python train.py --d_model=96 --d_expert=96 --activation="gelu" --moe_layers=[1, 3, 5, 7, 9] --router_score="softmax" --routed_scale=1.41 --norm_eps=1e-05
Below are experts of layer 3 (counted from 0) of a mixture-of-experts language model. Rows are named router (the router's row for the expert) and show model dimensions 0-95. Each number is 128 + 24 x the weight over its row's rms, rounded and kept within 0 to 255.
After each expert's rows: "mostly gets" lists some tokens that are sent to it at least half of the time. This comes from a sample of Wikipedia text that the model never trained on.

# expert 68
router [140 107 145 134 159 134 124 152 125  71 139 154 109 116  92 141 118 113 144 133 140 142 143 156 141  74 117 147 135 116 135 133 106 132 134 120 121 148 170 112 142 119 137 161 152 164 135 116 139  95 127 161 107 116 123 106  98 159 196 115 132 117 131 146 148 156 160  94 123 140  95 150 165  91 154 155 108  78 132 133  96  95 133 160 144 155 124 147 123 106 135 146 179  67 140 130]
mostly gets: " f", "f", " ch", "-f", " inf", " ref"

# expert 91
router [116 121  99 141 152 122 101 137 155  96 163 114  89 167  94 150 101  97 160 159 155 163 126 135 114 100 100 153 138 145 133 146  89 143 153 113  93 141 145 155 167 143 157 130 161 144 151  98 123 137 155 157 112 103  98  92 110 159 155 130 123 151  99 142 157 133 131 105 148 161 104 157 129  99 164 152 149 114 123 146 106  98 145 146  99  94 166 110  96 139 146 115 159 101 135 113]
mostly gets: " original", " |", " | −"

# expert 21
router [112 115 101 140 154 115 100 139 160  94 159 116  89 160  94 148 100 100 160 158 161 163 129 138 116 100  98 153 130 145 128 148  88 143 150 115  91 140 142 152 163 145 162 137 160 151 149 103 119 134 154 158 118 101  98  96 113 155 160 135 119 147  94 146 159 138 129 105 153 161 103 157 128 100 163 154 152 115 127 148 108  97 146 147 103 101 162 105  96 141 139 119 164 102 130 112]
mostly gets: " Royal", " it was", " power", " Scot"

# expert 52
router [142 106 124 105 168 145 114 126 111  85 138 141 113 166  90 154 121 137 151 143 145 150 122 160 112  59 116 148 102 122 162 147  80 145 110 156 112 126 133 121 116  94 135 135 110 111 126 120 137 117 129 150  90 112 120 103 115 124 135  96  94 166  99 156 149 150 151 133 147 147 121 113 116  98 151 136 118 100 153 112 113 122 177 169 131  75 160 129 110 118 137 137 189  94 155 110]
mostly gets: " w", " tr", " rem", " pr", " prov", "pr"

# expert 104
router [110 112 115 148 165 133 108 181 160 128 143 128 109 127  99 131 112 108 153 152 137 133 160 121 120 109 118 117 138 146 123 134 129 135 141 114 122 165 131 140 151 182 155 167 137 121 156 106 140 158 143 144 142 100 120 119 150 158 131 122  72 132 123 122 160 170 133 133 131 190 112 147 156 113 135 147 156 137 151 146 108 105 145 134 110  72 163  81  96 167 155 109 136  63 134 116]
mostly gets: "83", "81", "14", "13", "15", "11"

# expert 28
router [122 116 102 140 151 127  96 146 164 100 156 111  96 161  94 155 101 102 156 159 161 159 124 145 113  95  95 155 120 153 132 157  97 141 152 108  93 137 138 156 160 150 159 140 171 152 150  98 116 132 152 159 119 100 100 102 102 148 158 134 117 142 100 142 156 140 129 100 146 163 105 154 126 107 160 160 150 111 133 150 118 101 144 148 113  98 162 108  92 145 144 113 166 107 146 110]
mostly gets: " include", " such as", ", including", " has", " including", ", she"

# expert 41
router [137  66 126 119 138 109 100 118 124 117 178 129  96 130 118 146 130  88 159 122 175 133 122 158  98 116 143 143 120 148 142 153 120 145 154 112  69 130 126 150 141 123 146 154 163 130 191 136 115 129 154 152 114 118  87 109 135 108 118 144  75 131 115 138 140  99 118 128 128 180  86 146  90 107 149 142 115  90 119 146  98 115 107 154 142  99 114 161 131 144 126 147 144 143 117  85]
mostly gets: "i", "ana", "ani", "ari", "ini", "ya"

# expert 26
router [119 117 107 126 142 123  85 184 147 132 144  94  97 150 130 111 117  78 127 147 156 128 140 134 108 131 121 119 135 162 122 128 134 145 138  87  86 139 137 104 171 166 132 144 145 136 159 134 126 107 187 139 156 138  80 141 119 157 117  99 127 151  93 125 141 127 104  78 148 158 119 204 129 130 174 142 154 146 109 120 122 125 126  97  93 138 106 129 102 142 152 142 129 111 126 101]
mostly gets: "ia", "ium", "ense", "ia,", "era", "ria"

# expert 8
router [135 124 151 168 175 156  94 153 114 122 155 125 119 171 113 133 139 108 127 160 131 131 133 155  94 112 118 169 167 113 108 134 135 160 157 139 126 127 129 160 148 121 205 146 114 129 128 127 160  81 136 154 117  88 140 107 140 124 133 107 146 167 124 119 177 118 153 125 132 125 130 116 160 124 160 152 126 134 111 141 124  96 192 135 119 122 122 130 136 139 124 126 184  96 151  86]
mostly gets: "st", "th", "est", " second", "rd", "nd"

# expert 15
router [115 110 117 118 175 138 105 138 138  83 162 106 105 150 107 124 128 104 141 158 151 144 150 157 140 105 108 188 154 144 138 141  92 138 143 134 108 124 149 105 187 126 169 149 123 148 115 118 118 126 117 128  95 136 113  94  98 135 196 148 138 137 106 138 167 133 122  58 170 144 122 137 126 117 145 150 191 151 106 144 114 103 122 147 129 118 124 135 109 150 117 118 140 131 116 108]
mostly gets: "amp", " Col", " col", "amb", " the b", "ample"

# expert 78
router [150 156 134 115 144 100 119 138 157 133 162 131  89 166 123 114 113 136 121 146 170 150 146 140 147 107 133 155 143 148 119 154  64 129 189 121 136 112 122 121 144 121 139 129 179 133 157 127  91 141 157 156 105 118 114  78 128 156 142 128 122 130 143 175 132 142 106 124 125 123  56 134  99 125 182 166 129 147 141 138 117  90 141 135 140 100 117 123 119 148 100 102 146 117 170 113]
mostly gets: " Z", " Gl", " Sch", " Kh", " La", " Ro"

# expert 14
router [ 97 130  99 134 144 122 136 158 195 126 122 151  87 144 113 178 123 119 150 145 127 169 119 170  88 107 106 183 101 184 111 155  88 144 139 104 109 146 148 126 114 149 130 121 127 151 155  95 146 149 136 137  99 146 106 135 116 126 150 127 108 130  65 140 134 138 140 104 142 157  99 122 154 120 136 131 179 101 131 123 127 125 125 123  90 133 141 144  89 120 126  93 136  95 133 104]
mostly gets: " to", " after", "ed to", " before", " later", " to a"

# expert 67
router [ 94 123 135 135 160 155 135 148 144 131 153 117  98 127  95 126 113  84 143 159 139 140 120 106 134 127 131 123 127 135 126 115 134 124 144 124 129 166 135 117 173 138 162 145 122 158 162  91 138 156 139 126 159  78 110  57 138 123 132 113  94 134  92 117 160 137 151 126 121 203  86 149 133 116 131 134 141 147 112 136 103 115 167 126  80 124 146 115  92 160 162 134 151  86 135  97]
mostly gets: "65", "200", "100", "500", "73", "62"

# expert 96
router [137 116  98 103 159 111 106 130 137  96 114 129 111 156 105 135  89 141 138 136 167 162 112 128 145  74 127 146 164 146 141 152 115 131 119 157 109 134 137 133 153 116 128 136 144 151 112  69 117 152 146 133 151  60 129 121 116 187 151 108 121 161 110 176 129 139  95  99 111 142 104 124 153 123 179 153 127 130 146 120 134  99 125 149 139  98 122  79  74 114 128 147 131 107 135 156]
mostly gets: " s", " ex", " ass", " inter", " res", " acc"

# expert 58
router [111 104  91 127 135 134 100 108 165 112 129 126  95 109 121 131  70 111 162 136 190 172 144 163 128 101 106 148 152 159 134 171 110 156 164 133 108 143 152 145 159 116 108 116 135 146 126  99 107 168 196 159 128 103 135 113 122 162 141 128 118 142  88 145 127 146 106  85 135 186 129 125 127 115 146 115 138 136 138 141 130 120 115 125  98 129 143 110 102 168 135 136 141 130 165 128]
mostly gets: " as", " ro", ", as", " bel", " event", " along"

# expert 5
router [155  79  95 114 145 140 114 156 197 145 140  75 112 178 110 126 110 132 146 151 131 144 102 152 127 124  73 138 131 125 155 145 113 127 139 149 109 128 123 130 126 105 128 100 115 162 149  85 105 110 144 139 112 128 111 129 101 116 151 129 106 159 126 113 145 104 122 116 160 161 100 119 128 114 136 134 185  96 121 134 124 130 148 129 128 148 165 123  43 137 113 127 153  91 119 131]
mostly gets: " was", " not", " is", " were", " it", " are"

# expert 1
router [ 95 112 115 121 165 123  90 112 167  99 171 100 113 126  88 197 105  90 155 112 156 145 156 140  83  94 106 115 139 132 150 126 116 112 130 113 133 145 167 141 141 110 125 119 159 168 122 122 131 127 131 159 125 139  90 101 128 126 164  91  77 125 108 135 131 138 131 121 179 181 126 129  93 107 168 142 147 133 158 123 160 122 149 110 101 132 149 118 115 141 148 146 132 111 132 133]
mostly gets: ").", "\".", "es.", "er.", "ed.", "ation."

# expert 70
router [111 127 111 122 151 122  97 147 158  81 154 135  96 152 101 145 102 108 152 158 157 160 123 137 125  83  98 149 129 142 118 150  85 137 152 108  90 166 132 152 167 152 153 145 162 149 140  99 129 129 167 160 119 100  98 100 116 149 167 126 124 142  80 140 154 141 132  95 148 151 110 155 136 104 164 152 158 112 129 152 116 100 143 125 101 111 155  97  90 136 143 114 160 105 138 113]
mostly gets: " in", " in B", "On ", " On", "On", "s in"

# expert 46
router [110 118 163 162 158 132 137 141 140  94 154 125 122 130 122 118 115 116 151 122 143 159  98 138 107 114  87 178 146 122 107 130 106 127 131 122  95 127 159 122 145 179 132 121 111 134 209 125 115 152 112 160 111  85 104 122 130 121 144 120  99 143 103 150 147 116 160 124 156 148  99 137 118 133 166 148 127  90 166 137 105 127 155 115 111 116 120  63 126 154 120 133 193 109 106 117]
mostly gets: "d", "q", "g", "n"

# expert 126
router [106 144 103 124 177 103 118 144 121 103 152 133  95 110 107 126 110 105 154 139 150 120 136 150 104  99 137 153 119 131 162 175 118 131 127  97  43 115 159 121 143 165 164 130 148 147 122 121 115 134 163 167 116 121 105 110 144 144 122 120 132 128  88 110 138 144 130 124 181 151  91 133 151 124 156 137 143 106 144 148 118 117 187 135 121 102 145 117 119 154 124 140 176  73 108 129]
mostly gets: "j", " j", "aj", "ij", " rul", " dr"

# expert 120
router [148  92 115 140 144  91 109 146 124 126 207 121 116 115 129 170 124  96 153 152 131 148 115 148  88 113 114 118 133 147 153 145 114  91 127 101  87 147 171 127 127 137 165 155 152 118 136 134 109 121 155 125 151  97  95 139 126 109 162 148 106 164 132 168 146 145 120  93 143 138  68 153  96 120 131 141 163 146 114 179 134 129 134 145  98 127 126 146 110 116 169 138 110 134 125  90]
mostly gets: "io", "ino", "ano", "ado", "ico", "oo"

# expert 85
router [153  90 121 165 155  86 117 116 125 125 167 167 121 116  95 112 108 136 149 142 150 126 146 135 134 124 137 134 143 119 124 146  93 150 130 144  42 170 130 111 155 130 168 177 110 135 169 113 102 140 157 164 150  76 129  89 116 135 142 155 124 144 112 149 138 121  96 130 110 139 122 142 111 123 170 160 153 128 141 143 155  95 135 151 130 132 120  86 127 125 108  98 168 129 153 123]
mostly gets: "ud", "ut", "ug", "igh", "gar", "tar"

# expert 101
router [111 124 148 156 177 135  90 158 146 111 148  88  98 130  89 125 131 112 150 139 138 114 141 133 124  91 104 177 136 150 100 156 121 160 116 109 128 129 128 141 142 162 202 157 122 129 136 101 134 138 131 146 150  82  98  95  92 139 138 127 100 166  82 142 153 152 106 128 123 169 119 168 136 131 135 150 146 148 127 151  95 107 150 115 138 124 153 135 116 162 160 125 148 115 147  89]
mostly gets: "1", "2", "0", "3", "4"

# expert 18
router [113 118 102 138 154 118 103 139 160  93 157 119  90 160  95 147 100 100 160 159 162 161 125 139 115  99  99 152 130 144 125 151  88 143 151 115  90 140 143 151 163 143 161 139 161 153 148 104 120 133 157 158 118 101  98  98 112 155 160 133 120 148  93 144 158 140 127 104 153 162 103 157 128  99 162 155 151 116 127 145 109  96 149 144 102  99 162 104  96 142 138 118 165 104 130 109]
mostly gets: " In ", "| Total", "urch", " On "

# expert 59
router [115  82 100 132 122 106 131 153 120 116 126 134 114 172 133 133 116 122 168 185 179 146 159 102 131 134 128 154 107 158 115 168 129 173 150 152 132 118 139 158 158 139 138 146 164 103 122  99 122 118 161 129 154  93 129 116 138 157 115 136 108 151 115 124 142 170 137 125 121 125 137 140 133  78 162 154 195 163 121 148 109 100 152 177 119  93 122 138 120 158 153 103 137 141 145 115]
mostly gets: " American", " National", " United", " South", " football", " International"

# expert 51
router [139 152 117 141 145  74 116 179 148 139 147  95 105 133 102 121 138 137 146 132 163 126  91 141 127 116 122 164 126 127 122 143 108 138 144 137  40 143 116 113 186 134 177 151 131 146 155  89 143 104 124 137 117 130 119 106 111 139 151 159 136 182 109 138 179 154 107  95 134 140 102 155 157 114 146 164 144  90 100 127 104 112 113 123 109 148 139 126 128 120 137 137 143  98 127 124]
mostly gets: "ip", "ub", " Co", "up", " cap", "rap"

# expert 105
router [ 87 105 110 117 130  83 116 161 167 127 117 134  86 169 129 164 129 119 170 137 114 154 135 120 112  97 122 126 115 162 113 138  86 124 154 133 129 122 139 155 135 148 108 140 149 115 132  73 158  88 116 143 150 105 107  99 129 126 140  83 128 152 122 171 128 148 162  96 109 135 149 141 111 111 145 144 130 114 145 131 109 130 120 136 124  68 118  80  90 183 142  99 135 100 136  92]
mostly gets: " of", " of the", "s of", " of a", "ation of", " of H"

# expert 53
router [125 142 117 120 145 112 125 135 135 149 112 158  97 126 110 109 121  53 165 138 137 127 101 143 114 102 112 176  90 102 129 159 118 155 175 140 127 136 166 123 130 144 149 104 168 127 163 117 115 105 151 137  86 109 114  90 130 116 118 132 139 146 133 129 163 134 135  59 152 144  81 166 113  97 126 130 153 100 121 152 115 128 133 135 118 145 158 148 109 121 190 139 144 103 134 104]
mostly gets: "to", "so", " x", " y", " first", " then"

# expert 74
router [132 105 125 130 155  98  94 132 154 115 144 100  96 178 115 131 109 122 138 143 152 165 150 166 131  92 124 153 149 154 136 181  98 119 153 105 118 152 145 156 152 163 145 124 180 142 176 111 134 149 146 152 101 114  89 106 143 132 139 126 134 132 110 151 159 171 119  92 125 147  85 139 112 108 158 148 138 139 157 134  96 100 156 146 116 109 138  82 111 137 119 114 161  92 150 126]
mostly gets: " R", " F", " You", " B", " H", " G"